Below are experts of layer 9 (counted from 0) of a mixture-of-experts language model. Rows are named router (the router's row for the expert), gate (a neuron's input weights, with its number), up (a neuron's input weights, with its number), down (a neuron's output weights, with its number) and show model dimensions 0-191. Each number is 500 + 25 x the weight over its row's rms, rounded and kept within 0 to 999. Numbers have three digits each.
After each expert's rows: a language model's description of what the expert responds to; "comes before" lists some tokens at least twice as common just after its tokens as in all text. This comes from a sample of Wikipedia text that the model never trained on. Tokens count by the router's weight.

# expert 15
router:515496522509477504482499505461500499482523559479507514472513505461504541520537488476467504504497483451491491538484479493556540458497515507515525538478499489496466467504467515547514474511494488514479462485522458475466471523534549463504519492524503486472485488499512514526493478513530420468508524516494481522523473509493508484519543490514476481499511515499504431493508535466511491511470487528497499473534485491500529468504539513460499490542443487484514498494518513522496558493502536514502496488510497473560464474475514459514513478495481461531473514499572482499477478510524506483
gate3:491498505499529522494482477489535537474523486526477446517468498501549498495515523521501466495485517534477497507510518516504487471483526472513481496514494541503479465479493501459508502445507481509495517534519501452511503500511484470469527535493520517490517499478512513476500530476523504457538522479515475488495526457519479486525531517467428496533519514484529520511475517524509502503455484463546522504526481496500471473456498487467539487534478519487472518485545522499482477519499497543506478469520453498449475515517486466489543479525553500479560436502532506476441521496529483488
up3:495446504513516493513514481513495517514518509484512467512486517494501496472508569494491531476535524549485517514538464483526484472487501516470443501537455476515517483517520525432469505503519517497501490507499555461461461501479502556476499524476507488515502485473469495504461495511469473483472434505485498492470517495479511512461515460519497506486494489525520522521460575488509496506529510504538484541511508463526476489505487519503512483489508548494452507524488499503511489479524527501537532442477478473524530488507515544488476519503548495465501498524466505532503458496500490452
down3:539518501532493501461490511460518468546500535502507482517493539453528487484504478502485500490513510505504452499507575516480524512528471496520498493487555510504504519479486515508508515512470528476470476463505441512534479509548480463476488511476540496452524528529487467471444471510521513537513499480531527489515512497505520509496489547531534546488489545487450464465481473483452474536478483504510493515467493503487494468489452489479514500501449471522462497531506515555495466500483513505524515504495491518518495541475509511533524527467468478527467491512524530475483505515487476482
gate4:464518450514500526504521512504529485515466488470482473497514536512562493520519474527512472515510510502464477492504508538488463470518460464465523503489487550505516515470526528473515490509482505523494541494522509509471496553465456491530504556457463501508502470508520499527511486471460490439510472526495492513520494497497500514492476501481506510529501549478497492473517503501505551513529514520481490527518513481529471488448496462516473499455490510499504527494556484478440481476524491509484496529496497490463610519499504523524496484489510508506516495504488502500469495560512534496
up4:539484482490486523509500535495525479516510493458472495511512491502516495554530499550500471498541554478489485487514492545477457457520450424504533474486500522477465471481538512516519491527538487530536541479518493522473516515453495520508504519493541505512543531504488467512440502503485473507492506523496529479474512500448504450537467530502506506496496496525473465508487516516509484503490516507536508530505542504521437519519491503536467474487453479532519510480526441459483496482514509485494470487511484503452505492517526516525475492506490493529505500497502538534498468456519502495
down4:476538470497527536494508498443476511506460512553495496515523497490508538452503484490482473511480534508512502506514523486477530486479462510525503491535503500486478501480495508501523540523452493507464466519538506532516509514517497490537493513516448494541488493550528515471484513421502463513471536526511538454509499491533509512495514502498556500451492528489469494484497515492525509485497525523511504508519501529480476488481488436532547495469520521529455497492532547503495451505514511513500493483482473464466500501496500515544540518501512517485487495500451486532424495500468466521
gate5:472513508476508467496465494495501546491495533509525498533506509504536489447492523506481511484446507502494522500481494508463493499491510492479506519471493496517488457513473480471474530496563507509440481539487499510516533522455541495486533528529497534484498497514502475463528505499533519557519564533529494470539481451504473488476495530500489493519528473505497500511524505432461556540487491506552517473484501519510506500453482480485503525492516470480472492549488454480457496518491516506502498513481472489464475500521512479478468479478544520527485476475522486503468501548519518549
up5:483502520527503490506466456465483481487484498530449458483464478496484491504460475505488520499463488506515512475517501496485551530478459493512543532477548531487494517493505466473481540530504477498498532523479517491486538525488495516473520482496440514469494476526559501508486427499543511499503522536482540498498546501534499492493499492485514514546523498506560478530528491494551537488492519521501507490454492497438470496491453482501490472502528473557541437526534486491466460507487521501514512532513486519518505473519502495522519517488537471473502487505496511509506511477491512472
down5:506461535558523527499492512512514490485524492462520505514501527489525507490529513494420492485509503518466522495473488481507509476565528497520521542443496513506506466500436493517509432523486467518478476474517486494489478507461543503535499533519521507523498523496491531542504501516469487485536527462513490480489465496497478483478490548494498470511529480475477475483521515480478479472507509473498534477473465556505478533449532474491491515510455532510507543483493508463482533493525564471487496490472488502515497516526548497518486455496479500490476524493492498494451512515506498535
It responds to: Single digits in measurements, coordinates, years and scores, plus geographic name words, such as United, States, North, km.
comes before: ".", " |", ",", ")", "%", "–"

# expert 8
router:531491485509492495504496513488467491510493509526542549467503461503489487541498471502555497529552508489547541492469486466514450463528501508465525532536474459456448478479510508493506484485456516472524529540481503475516510515487479549516517511468478487517485526512501539518512520530546527508527485464486535496472513528457496498528510534503480526480519466504450545502536462473503490487505511512521466501529459505476489488513552543503490510512517520483500464512485454498454488492469488483464489518509490549503529469500489528462485482514520528532502499471498501480522543482507518503
gate2:525491487506497522510485525530475494497519473471535487488511493559476519520469478502479489504512484479515488501544488460554471466491477530473536493483511517485494471468488461510489514537530518497515507508460525522511527502511494516514471505459501555488536539490506511460514533513490469522545494491497492495465517502466499522528461494518487429579538514477504509490499479520477488469551556505491484484495494486493494513499485497457501527519492515520496444471522470479528441490471516523467483459534468525532484550496484467484559485506503475482520503473518542479508501504507506487
up2:532520497498515461522470528498508460471507551521464482509477531501503501553512494501528487526456525493475549473535483532505524484465489484539518520524482484513509500495505467514494530492484486503478493481528469474525471499491513460517530501502487521473517490472534513504495493469504473479456503512506501516498528489501473519542487498510531509495504533440501504437493488464557466526473514495487511479472492477481532509506567506469537435534477537504537508486511444506517507509459512524482462523484490530472529464497513491482527486525497472447496476543534516513499495514540508548
down2:486552502492505518508502452494491467506443504478541451494528498496540510511514484498438486451494469482468563502476506465475535475516523503505487490497497531462516509498515517516501495507491509527497531545502540497488470452519493492532479487519509496542520517512515475500496470487441516528473492483474502479483543486532539488523508492511483480543475521488503491537562484518545475487532503516504505470515524460491443438458482532471533506506500535520543491523518500477474465476500540544484485520518491493507490487461510471490532492487501486516500470479501469476511468518524517476
gate3:524528475521478448463505456521482561496495553556499532463498507546500479477486535497487502460467534538518512502532508482490464501511498441507507526474479538522520525508501514516458501478517503479494545525580474499511492520506537488507483507490488510474513531509533494474526489521506474467494509504484495516485490483520537520485492485466487530486538516552470486544486519492530516484503512517534508482500495457476510501467525509527506466452508529488508500505537507500504516521485487505513503476491430466498521496514467516521526460484535546495467477462474468470516540476487513501
up3:538470495488532470510534504510489488478444476505553504490473541508508492457487517505518475458470536526527512521544515477503561485514503529512489529512510512519464524472467490478480508494466541487533514482464543476490509482535479485520475495527451485473471496526514483484527512479511521471474470507502478511503462494519518507497496501503528489494516466503440500446495507481528524490466478486558486497522507498504500505487501528500478487508544473519496531522522485590513505500459473491525527520499450474523525515514495510491487505529527499514528508524418507463521485471490485472
down3:495515462541505493513525499498508537491466452524494461538497508466537491501487538506536505506503522489504487441490506521479489471497488495482535496518464484520536485495507576535451509501499450498510524552507536477487485485529505526481482494521488523487505504504530487485547475502507503514455462485458473501512464526499513507496492499502524484503510506493505545524471459444497528517472475523496493533553450494525447485471461507497482516503525538483487524522516496512500515470437514497476530476519516486469544533499498509499495540486503521534526517474537469482513527464480513447
gate4:549479442518512509487528530519468497525522519512519499484508512497550506519485492455562486520510470462511493498492514474511451488498467490482531503522485511554472463518452492545516492495533452482513432483481488504500494471498535504504559508475498494508499529491512538478491513527468514531537493521477524447496511490467495469506515503530487529504527485493460501529480516528501467542507532507517456491480484528520530531438507493435481494467498504523498507513500492479483492482524496482488484465509470544488467524482479496473509533503459508502460517520468487555503518525503491519
up4:488508447522539482477514532503492539496530501517492503501550529445500472470491482491467523523471494477548519467500482508532544471520479491472453522519513474519488515507496500502477514493529451461468441529468502513470507503474512491508482524464515490526507502519474504531482428500473553506484449484467520481490493529481513477462498531568488491511543483526464523506524527511520502476514514515545486471520535530460507497513487502441494500501540531514496497489465501495504510505558485507502487486515492526515522464485489481521494545483485473492485485482462489538500484529533507517
down4:543497489482485481484534530506453501452565448530507508488501480521493490500475545500499492520496519504499494486477491531521472480484471533507500470515511513529484533526534501476533465468498483470498515495458510501508507505496493501463495462527459460495503518522530480474511466514480548455505486532486507516519500530483487502536501511499474487500457473501487487432424503477541504514458474497528540532498505543541487493505507488474464511453499507457492526498520467547510502488459556520475482509522499489527499532472522511494552528506508527530504494545499523518520540482501528503
It responds to: First letters of names or words right after an opening parenthesis, quote or hyphen, often in tables: "(VG-lista)", "Walkway", "(TUV)".
comes before: ")", " |", "s", "–", ";", "″"

# expert 13
router:483479495507474481472523538518501516528504491476516485534523525472473483495548541490491512514507510541461495480549537518512522482509489455481538506492526537465511493541466487540513499493510480491481504515497477538480454509534486501512502500477461533519488515444450499530517514511497504498501487504506488463491502488525539497479485464488482489508499498485519460505538564499469502487502508560503521496460526479543481475513462474458513514481506544513507493475490511453525512494528523504526505465492455446507472511515461541496480491488538470466501462513557483535518459498517477552
gate1:526515477492492480506512503529514567550459494447504522503505460469507491459525487492478560497528475517529496525458475532520511479550490488479494498512512529533493521473503457512534489454480472506522486483513460505517454454450512535493538513535505477499510472513520464485511463473508488501524508507538487503515517515492544531517525475498512519508517495449483473527512462498451537484500527503481506477522494479506520469501492466554508543499494498506509491489541482525446530531492505479461474494473518493493451525499505508555465496516467484496490488490472512486493538514467470477
up1:513500517524486495456495506516491504517497492522559456542506551465536511531505443509473560485503552471539511494474511481514502533487455524516528510510510455467490493482472489491490486473501508477485440486510433541516481537448497522527462505493496512504510499532488513517546511501484482542504502507520475520512481506488507486500497480507500502496504509469472489492489499463498536461504524515503514505529523481503438496491512552508496468536480454463514525521472489507478517512515470550488453509517507517535532521466477483517459482461485483525514480454529495479454516525512508517
down1:502486515488497522482480471514529466539509490514476506486491518464480478533491500464532501552502430496510474527479540538463513479493520476486507498545484529486523504490524497502499479487509489480502503521504518507474517486512493463507477515506466476484500526514546504526509517557513510516456552465525511488468510512502532540495500540467498536513454519525498559467509482467487469476516498517487480460436531486501511480480521471542509543449499507513490524504558524494499560485477509469476469479489517516465486509461472476494513543511481482521505481482505451496527477555488508497
gate2:508519519494502491502484500513510506493467507514479449511509488506504523539461504510520482524509470517524500478467501478450510498506504514550521479473515504527518492527438507497508486567483507489480502512500513514499481502499455481443479459479494498489507513489522486514536489535520534528496494461501485475499521443499523464533544462456536510479458549498544526489483501513536478534471515440482506502468467516507477502493537552481535466493522560508491493525479495516466504512522490542514511501495490524474460563481538489506475498532540502465487503492522452495498472537499477526
up2:494530497469494448492491510476496527497441500492530492516491523482500585481526503488509506545502516519492509457537475453459533470472492442505465495485491523529469471530491506535486536555512533525512525502479543498500476514506469501507499454521512507506475472496506486475527507488485524468541515489493469479510496504493498507484498529479477499461516529518529524511508540515509501466478472451482542515518488513494500521514535543534497501465506492508509518457480482454466547499473521523505484509463454526470440505541530474480459485500531534518517494488505511484510486530505489471
down2:526455524490556501559497535515486509527534519504482456491505491482504464536514505517504495524507492473509508461473453492524524461520500472503503480494501507454547533535475452491474539538510500497498453448514519495505493483449509518454475470500529495516502545462514511552506501517522511534539492472507504510528469489491512502538518501522533456500475547504518478492485491479482509508470512494508504525486522501526480500502468504456538485513515470536517535507516527530464488532529463492504525485442439488490482505456517513501519527452514497464510504489485477507490510520469508540
gate3:473480460532506508532506493526504495562533436505550505507486514528510504508459499456454476502480448472485471488510512512537481515496490527493494506483484528488505515550510507525447509477494508536453498500476529514487498495488520494519494519507497484484525516475466501512548537501500515513485506505478489468495474516505507509505425522568506526456500529492498473537539509502515531493532553515514497468471511531509462511529459464529519503518533538515482479470500476464502487508500493556509506491497532505555507455497490461450480513528484456531504505503478515493483483481527485505
up3:472517525465489539518546518511470498545516472525513489517495538510476499550499482478506476480531499538477487518495520528529485496494454533479502506490520461454485502484490499511505492503470448487486555508543495488497505482506523481506542487467493523432463503515502511481531502547487479506537492486451523503503524497494524515511509550505477489527524517488504432503542520503493523474483522490528507465458497504482503478517526518469506497565498561433491482517487484452468485500507475525480510496516489499500511446476542492485499469511473469501525516550537475518485489494491532511
down3:479494496539525459543490517500477509472496450478468466496494486495495538548503515526519478516494500479485510537490520461521507480535459505543507478516503480493498505525528492528542516544528512493503494523473509497478468526499464514482563476506510476550508554450473501504462508479487492497502489490488496505475506458495523482552528517515494492506490471461527508543524503532451461510456502490537507496559484520557502554478482507497525464487503529491511509459452493529517516499485462518478513531512492496466486483458467457528527471488473492477516543522499525478512530493523498501
It responds to: Nouns and participles right after was, a or were in biographies, and the copulas themselves, such as member, graduate, led.
comes before: " of", " in", " to", ".", ",", " for"

# expert 14
router:494497494489536485472512545487520493456546512474503515530482517444532511511543501482453512520479512443460470499496509513515531506497520485516478478465548482508480469514469490524530528538511453538490469497497517549497487520488522451548495485512499498490496480490496510504529501479476465537529523522463500482505480517498507500511481503521453499499547507468496511518513529526531510498519494521544514486489451473510528478487536514485475512515485514469542542446460506526473524454550519521545458491526457526509447532502521486497500474490513471482498471506496531512510491508534518526
gate1:490504483531476480472484504520468514495503466518536472459500535536499508482463477513516527469505522490460515521497493496490534520568528480518524502489520493505467496537477535493489535478506476467536492495499483505498521478477474465487478488517485488512481515514495485491520495511543502497487480508506522523515486493527556494481517475525503527487509569484485471462507505572458511500465478497503490493528523515502510507518529539455497575550450499497437502492515505485526493513472492513504485498541548502506487519477472499488518464493478490512469440477466497513470493505557436489
up1:550537502533487508510500495490473459507469496537567501538525490470522514530539502496493480499537499515477528481460486494485482524512495488552461505494467491490479504518463479499478488536497487504494515501529478502472521529471509477512468507521483525514534481487496478472478475503514452473503522502513536501519491470526470486551530508495517523447477502478508487558508465495508520521453491477477473485506536499496489505531501509474513530460475542535471540469509519518519461482476518535478501456549522539488514475513539455493563506513513503503514484472508513481456507484492464563
down1:434510489518509535489532502498535528496456502494490494510488478549502507473458520503527463510443468490437494540455508524485521487477534538486527508539483515520515501558523511510503498523503498466501499497472513498510500526482496465508480552485497492478532511530501482476524522524494476514488511528469516469446471504488526465473479502491521499525557496503505481498498480503485495492538524510531489512528502474516472515496489514495482509510549504486533485569494442507494527541472457478523487483447487502521536507524505490547500491482483470533481457523552493470513510496452481477
gate2:524468478501469474508537501507486505495503512512540497534503504503466510572520497508495464520496499487499490521543536496514483493536528484469473514485484504545519459494472540504524527487511481525434515505527477502507523451482472500466488507442466525502469522480498468535489531493470477490501524507475514505495496535505512480481516499489518518525489455470514464499515517473468485495503499504511519490498448538476435522458530502479485543536506529485531522534473478518512514441501506522501493472470453477494523535539520509508442503482531469487503481480551464458515533512530486507
up2:482532518534554504514497512469499508507511505495501558466488487510485487445503514474467533501539487517535478451526506513481502527505470514505492507533527491513468521518533488481501428521485493482525458496492512499492477502547484506511564504541506514526561483473462502461493481498501497510506496509533482475532486458523536530483486502507501525500498488501518489500512470498508547520530513492482464521485512469524532502542495522514485461466526478495484490512507516445461505521463501472462481506486529492517461455503459471479557521505485522534489510502490509548550449490461476488
down2:498510488500494512452596500544497507514517548512473486495545508526460525491514482481477499491484498477505498508530457512515493484534510474479486484477505502530495504478498504518502558527505479506489489489521525501479518488499482485496479475481529492478535501502490464524477503481481462520471557505440472479461560506526475479481499436501495465504491521506529512527489498502495464472517528507517519460498454457483473512497485475466492512545457511492539499490511490543516491436528532534520500516485506489502472548469495488537517495490514484503514481490541484485490560515528521454
gate3:479464510487476468488459444476535490556475489514450445468495511488526542510510533542506490491522520474483517499511479516487526475482545509467525470531522497514500485478509494500510467465530474506545494483488483522498517475538468481511519465529517483473500522478520501506531527522547483475491510534489524474517533448507489511530516503514535479473525517489518502496499499530494515540445485514522496506523507496519502485498479490510463530485498492454466516474537573520434491498493481466486535520466467514511471518491534475498501526523532547495491491469481474463497522542528487504
up3:523527496504524454473498486525529518504464475517474498526482516489504524447556475490501477502489501514545476535444493533557514490488465497528529469503526524458438470474503503449514533521519500508513506467494526462549507498532514491553501508562478476504473557476513529507507464510494468468492509502473512501488506506495529493513525520521500503524521485512486492483471475471529500513494488476450510512477493475444510479496509516500475484480515533504497527469556507547444492507497514473487484501509497475485463473501484495530555504500542513475524544526502506472480497464479502492
down3:496486478513483493486500505490491517467506454483465496516470501511503514572476525503488509487537487469504511492545491501472502486562499482463549489475464474553547518479530504487500480501477462536488498522502486536479535519445469523479537497473466446510471495514550508473467526508467512482492502518512466480533489522488513495502519466477465476504476528490546512534476534536516477478509499512520492462512488529526515487462499483522492524523533489508471487490530515513525543519474469524500531496541522490476496554541523516484432492502493502511524464486493498487518545525495463492
It responds to: Institutional nouns and infobox or table labels like University, County, National, "Scientific classification", "- Coordinates", "Average rainfall".
comes before: ":", " of", ",", ".", " (", " and"

# expert 1
router:499507480501506494488517526494494539449526480547493476481526475459511478513448494469499515435490460481513485500543506460529492537545506530543505460507476450472527507525491527447499537520520515514496510523516529517491527489513494502498500496480528517525457513520522492491505455497506511512436467510455497490506468521552551485507468520504498526514479505507535527466441506483521436484539477512507513501508509513506527494514470463480501465509502474495532524527456515521497492519478480505552519537507525479526510467476519521520495467501485494493510512481477468532530490487455514485
gate1:504511515490484483475454484520516506508492532482571494507479529503505551465446466505532538466472514519518470491487542512546576513507499492459526489488498484506499486523489535519509482517485502439503482475532522534508496497477495503483472474531462495462486448491536492493538504473548472549496503547475503494529462524504477503490489506488508443527528510546517500543519512502517501464444498473495496481483505485480500489465525472500497531478477496525477505503506501518512474512506495480495453506445487481537470489491543457506504488476504497515538497516489482489534524460503502463
up1:507495509477538521500509538473500524441497543503493491503522463503511479483512502496496516468507497490504502471503488479461480514444509499501479500531481525502508460480520492456493528520497509513513557504505495473530500480599526503503550464521544485489503519522506528510458464500471535492499504531498470503446497493524572529494498523511493520478475520472501536479466481510504482512486504494488500541510502544514497482508479521534478458528473498512510513503513528515526446488470498519489572476512505504495532491467458518486471487496507543527526484484493527534494425515479486477
down1:463460526506483509544531551491505486509479507509506475474504556476504488527532488455475457562517512476461454492476510485465477504478522531530461538485509526519492537473500492539490472492493457516535507480476488492527517508510536490523510516492477490538504557518469476554475526535497513477458486444520466469508519513437527548527483504503533534475470480452458514469519515482485536491503478515492483474510512490518494501496525518480498489541514514495512487523477482524529539468533510525491508461493516503503508481491467492517472529486491513515479504444476500523504505518486517505
gate2:474483504485506503556480456516535479480460498460509491498511458530501502457473530516524504528457512474502525471548521477506504501489528521474520496490516487512534477497542467543486493518468536511470528512492474508507479488488530509483487473526468486506531530531469491514527501544513529512513458484524513524493522465556468529481472524460505488471490534537523498460469536475510521513509500541521481480544469543507486500497450497520510501544524456512488483499542500496519501496483487501497535501491479495451506482486485556465496493525495540500509459540477505483494466479479503431
up2:516518517522498461510495505504487516460474480499491456493502493525512483523493487443496493497523501540517522498525487495470465470465533545488536539509525485446527519531476495477492526488475525493435544466486489528480472500503478505482519508478511510502505500481480494539489502500511526529490514533548480514482526488527489508503544487441530539499463427491473539489478493486542477507536526470505468496560528534526541525426490488489496482472508489528470484520502514522519506514517506447521489529499469477491455483515494509482470499519545468512486485464508511521494482502506473484
down2:472527527512493517522514506540478475525486547489511525527503509533476523507559550549448481501534494498477514497469522516512502504523500475486496492456509486504485488463470468498510498465524458517538507514517495482500458509489494480488525506534487512503496487511486508500493511489494476416549487491468520552492509527461500483531532471537466508455516516532466451493462481518485482513505506493470522559461481485489502502513509474479485535518503478469496544462485501519502480449519485513486503469489564545513492501514490511522500504489497520489476480518451510473506490528484531568
gate3:436485502515531536505544506475484510526501480475522515473466514473470464502514518499495517532524550455444509452500505524486509475491465491490495520471505534507489494492486446483500507491511492494530498535521482529490477528479488511508537471503537507523470509471465520517509464529530507517514525485543501494520543449492506479498520494522462537483525497500499508508557512512468489485462519464497514544514520498536484484499528507506526497471458506505525490450525493462508469480543530575454533462516503493482488482507496495477475493509508493446527493493525526475501485502501543438
up3:474489525474489494511511485551494535474486504507477446511521535502522568505455469503498525458524513471492516484504491493459574490502491510479522496490551524448499491527496489499488476514497481456522496522475510522479451519452469472528475470503492506496509522507506512486506503441500518461526510516437507494515473535497445481462524516514561464513511470469508515467487467507519486517491529520491509486486462534502553543494492511490485493471497502489516479532515531467537497509549484485468488550490480507520489476524520526505478513531489503528471487520522484486494503466505489542
down3:470460493551472500527495567498504519530563510510464497543535493455483452548513518465474428541498493467498508527472473507513477501478478487492492540528483474517518480509497448508525509494530494509460497459499504491531470519485478475494525492529501534497517454483467475475499468500554537500475541470536490462503530513504517469471488477493434542491491511471467499527481519549524528514529472518488495454511485481537497498475502483506518516496509520486562531477479513525492489496518468523492498483514530519524517492525525487499496511479494511494513508475502526489507503477505502496
It responds to: Final pieces of unusual words, especially Latin species names, plus subject pronouns and who, such as lepadogaster, -oides, he.
comes before: ",", " (", " was", " is", "'", " ="

# expert 10
router:497530480443468481495499461511498494484507501486493539535506546528477493468491496485497490463469480514524482484479499478504515547494513499518501457482499484527505554487512478521511489481525515557466524433532478502541484533471539499519463492494465487510492485545495517501498475459539479512532527479516477529497519505485522458478477526498519489475513560527485511481480551482536532532485522532505541449501490485503486498485482487521483518481517479482482494523489524552518474531550490490532460442473508496486503541483509473542495512518487457507467495501473514478481528465513517532
gate0:477496513467461511542542528522498505481469485470519532506518463538489462475461491473516514482477496512529477472555510477512475490497511534475513501491487519487551510521513513486484515522481527505474491492458473493473529494514463524482511498546477528494493473486481471491500487510551514519448512501499508525507530481526505489523449463506535509517458482536460526520486493471487519530493516494541485506493513515518467474484507490499557510551521481529502453522524488500560518538505509511505544498508523462499509484510438493465545493510499527468473512517514460504524473463477490431
up0:483491498478503516441489492497514472527439498519528545487502484539499532470511467494469542483462504485494527456458488501546487491510455533543517500481484481529477479492534517467509505548497500503550522502488518509475507520517474506447470509532447486467481464532504465531502468491520513481542523513534525503529493477506513552500489519520523481502494474521491496490525470526529547468508509505469477496516522470442500491469495497581507473549532461499520485522527527516490482502506498515499479484489517459503497500484508513500534483477511520530513486488516491524490454450478477488
down0:480461491536532507514521473493498475528524486511550522496482491457498441513513530499517511512512515496494458494501541531475463531548510520499505488490454527489490523504512482516477449518514506474479474547499497526519512507514469491526509499495544493511523488497505528465535514514486504504489509471497458436467566468470512522507455502514456486514475473469487551529538531526513546472500520462493499485484503509512486492528524462471536516515459500509505477489495442464499560500481494510481533507510463521522508481469513445507476520526510462482503529504522470475511535488498530504
gate1:492516467512502461485522475510491526502556488538468531508508481505478484466519523526471521486482553489467493502554495510523511483510536479478491505533499514482513504522473483459475494473533487470509443493530502510492485509508462545503515472507520511464496510455511514471516465453528467515509517481501555477519515475487470468500494520481482525552450467534545475533503500484474479519460525474498471477438456443508506489478484508509486512479506532481518527522528520503438506513507516504468531517497489532538451507544530527484481492551514491480482516533500492491496514502508502495
up1:524507494486483454503517492542523513520527494554492539519511489509482513508494483510511476506494511482487490488523508501530492434524544523472478483495501493438539474520515516463537513534498506457486467545523486505518512507493455522517504447488518486481510504478501484497542465490537516438502505487504536489480480469542477477475471525499492506487490482499582442512451497512512507522505492512498509530486510534503509486484452507482552465459498530483467491522447520496508506535539519481468492521505501482531460483498533486486471519502518540472502513493524482506493527436472497520
down1:477480498479531511482448514493474506564537485483494477524534503520518512512493518535452499506502510496504472479508501498505485432513521503457488469497509553458507499489447510445488496473483511492526492522486484506509460494477503490488504472490548516513489492483506547495496470510519454493532523538519550486498500522492510487513535573523496475531464481505460500502540473498507499495545500492522466501471475547537474495506490459543522519520465500534521520561503466472509475490473535505483517518489478511520494485553508511461512484521507439516489490509527507479492502522501499557
gate2:517475502506523511549519471479472484507449470490517487498478497490514473471438504533516488532488567475482501503450482480505466530498508525465448563534479537512524529476521500484517571478473494493561490512518513524467566483510521497522494484516505483486480464529575503493520487493482477502515483472499499521488481484471523498505511478491541470496492500495510465521511507466512486492485488463526494500508513468474456522494530518530515511491519535521498468505538506488462515467482490503495524511495511502508472521486465494463510489480536527506532525487489506523519536503528529434
up2:468513491501494466540519484465453523486500507498454464544465509493499510501475497543490484522508520528519488549455508497480504505465495512496524536479475491536467502525500519460479489463498496492520480513551515489458526472495502502481499525511515509499451491534555511519461495510489487474485524519538571500476487508486511519532517498503459508547494518485516439529519478527497515513480502435488510462493542500533567509494528488505447491460495488504518504513496518481467498456550488515493531434514534513519492508481465479536483494493516490498517470509460525492519497504527511511
down2:557524516529472524464488483495474518513478494462506515499511526550482493510504519524508550481576491480499490534471448520535537539456482490505496455478494507501496485515469498475545518510478463504444509447498510483503486520519526463491480514511519510518473499495469483529480514458525476488486498526488502462514519501519495490450479506523506524539461447560513529483472477492488495493497507532477496540498501467480504538495470531534516518518463454517527502465506560520492483516509547458503500512509501513507523527519485482504490524497515491501450535498477522478483510490510455519
It responds to: Pipe separators in election and squad tables, plus place or institution name starts like New, North, National, Santa.
comes before: " ", " D", " C", " United", " P", " B"

# expert 23
router:496484476519554492478472566492484503540502475488507470495528518502451499475476529483531542533523496555501512535543515483502500515515494463471531497487526517452532513522456534522527456520513463476542510532507478531485487499502465509518523502471456499510471527466493468526501523498501509473488496464472520509517534497495524509490510472510480496505497467476491456469540473510468459467526495476470545494517509500524494482522518463461519534514527520487483502512507516495482541518571528506492463477489473521512475529493463534496517516481516477482506516488502442538498480521459480486
gate1:489490491482462533530480474515488509496509507524541518514490482538520498540526468520484470535496523476469556464536486527534455481540488477491546462480470474511521524501508514518500490476468480507478502538554496496455516496504508512507542510513482479478493518480528550497524527532474506496490490469475554507496508467465493526518528477499468478532542510487463492502490466526473489510486471558461493526486476478526499518489521501541498533497470482472514514544508467497478460469539532526489506527545520490477488524522516504525506470466490522473483493500482521479497512474553475558
up1:529501524504479504532513507469489505472505506508491496487524555519472479503501492469450495465543475518478512485462496522533501546481563516508482491504486513513533502514538494504503529494534509531506506496483512514495468489516487516521509507466484485508475481517465463489530479456514504447484487517582507507559507473472523492518471498491495507540455496531497489505477511510499501498532490507496492557535503480471525460508519490511481540481503474507497508514520532527444532475506473499509520505510485471464518503514538497554509495535527492530476441495434431512479464472536487488
down1:497526527504497510506508493558458480547514545501505475528469509521507490494497477540501523487513499466513494481492518505477488471517485520469500491522508460481502519504473504528568493501553470484536486452495494467473489496558518498502485491535538516431485458487547468481484507512466476494476540478510471460494476497487488510509476529494487512494555513543485477478529528476482507514489483513492498499513492470502473488497489493449496478484514513487511550461507528484466512540520531479516483467512511485456447486460519497486485509524479560468490529470555507530509500497526505550
gate2:492471488510486529525510421481504493509533498487462514499470500476490521463528499560477489477482525476461497534503474484490485473508494525462450496522497509496478517482521481562496516512524501480514472500521490485513480470520482467529549535474515526461501525487443513526487518508494437465495527499551550462541561445499506482528532503470458506468514503461518505508481500527543520519543508517506459458493503491472503491517487491527498480522515498489518514477511512502532489494467506453536474531460485473496485482517534493519495534505506496485463496512493515494476500525534507475
up2:493491510481489492481471540461540516511463528503490505501504534484517497488540503530524548468513495518454521470477462479493475463519499511546491526526504492475472508520477493453502500504498497492523535498451558458559474513533551499478508546506500497462475502497466527526528497496500503454527463494510475433458494492507504529508529522493495475518462500476544508497483473500512493508510478484491495553471473499535492476498497479487477474510532517546503526511471534542515516470477501502480521460491488491481452443515539471509510493492536484466533504512471488522499491541466522520
down2:571484484536474481555533441498470498516491484536497528474505498492515472561499490539479496445521500482531498519453497506481480491480485486471509499521507481504524484528502500518548480499514488485468482484434492519452521506486467503511519517464537482513485491470517499479506510523489494500452496482538537478500496498521516487505494517546537506517541490479501498544525442518481510471487492502506509485458468504536492492506484444547452486498486472535513535521518503500523463493468501509496475490488549518519522499502512514487488488463491507492511524533562509502482565529516483485
gate3:511489498476454484490500468555473507487522514513456463466501496516519492484484512486483493483518470473529518533506495532469543509512515543483475500493520511531505507512511478513517488504514454467542517511490487538541498505488484500532475544479519502476468493495502508511449494520484514492496555518487468535502505466529528469533490499464484502476468486518526464510475515518473507544558530521510518469494498540493515509502476477497508533498480528504513492508506520504479524503445453504520512503530472525511501475472496399552517500480534513433477526504462527532476508492459484477
up3:523533468504572482528539505504485505537513515520449538525511505479446489528539489508485492483490522500534524525478543454500451527485469475491480487511528491475503491480515531469484524491493500482517504488494508492489512518502512517507500512475468560513494490515486433491500503489467501497501456514494512469499466537498464463484496543516478481525471534497478511508512472479550506502510444513520508492549495480444504472491481507488438553472494454508497500554495465505537513520535464497511507451531504524504513486550502487497502527474474470500525537494532514504481481484489518511
down3:469497456499467506509473486492473524458531492539486537507495511472500493503478514502535490550510508476508509514495493494506471467471513513515561462532467493491458518487526458507520447546488508512481493508512470487517482516477493497460474474486496505490519501475527530513502497475509528489498526502519498557477537505468506579525463504465500491496538488515498476476517493529518536508486499499501492524504513488473526457484447486509522529527451484507472530545531536511455501469522514500571501473547477520495508537448481483492474479466506512486519491553487536522526496516467484489
It responds to: Is, was, it and not in prose, and infobox field labels in music and biography pages, such as Released, information.
comes before: ":", "\n", " in", " by", " to", " of"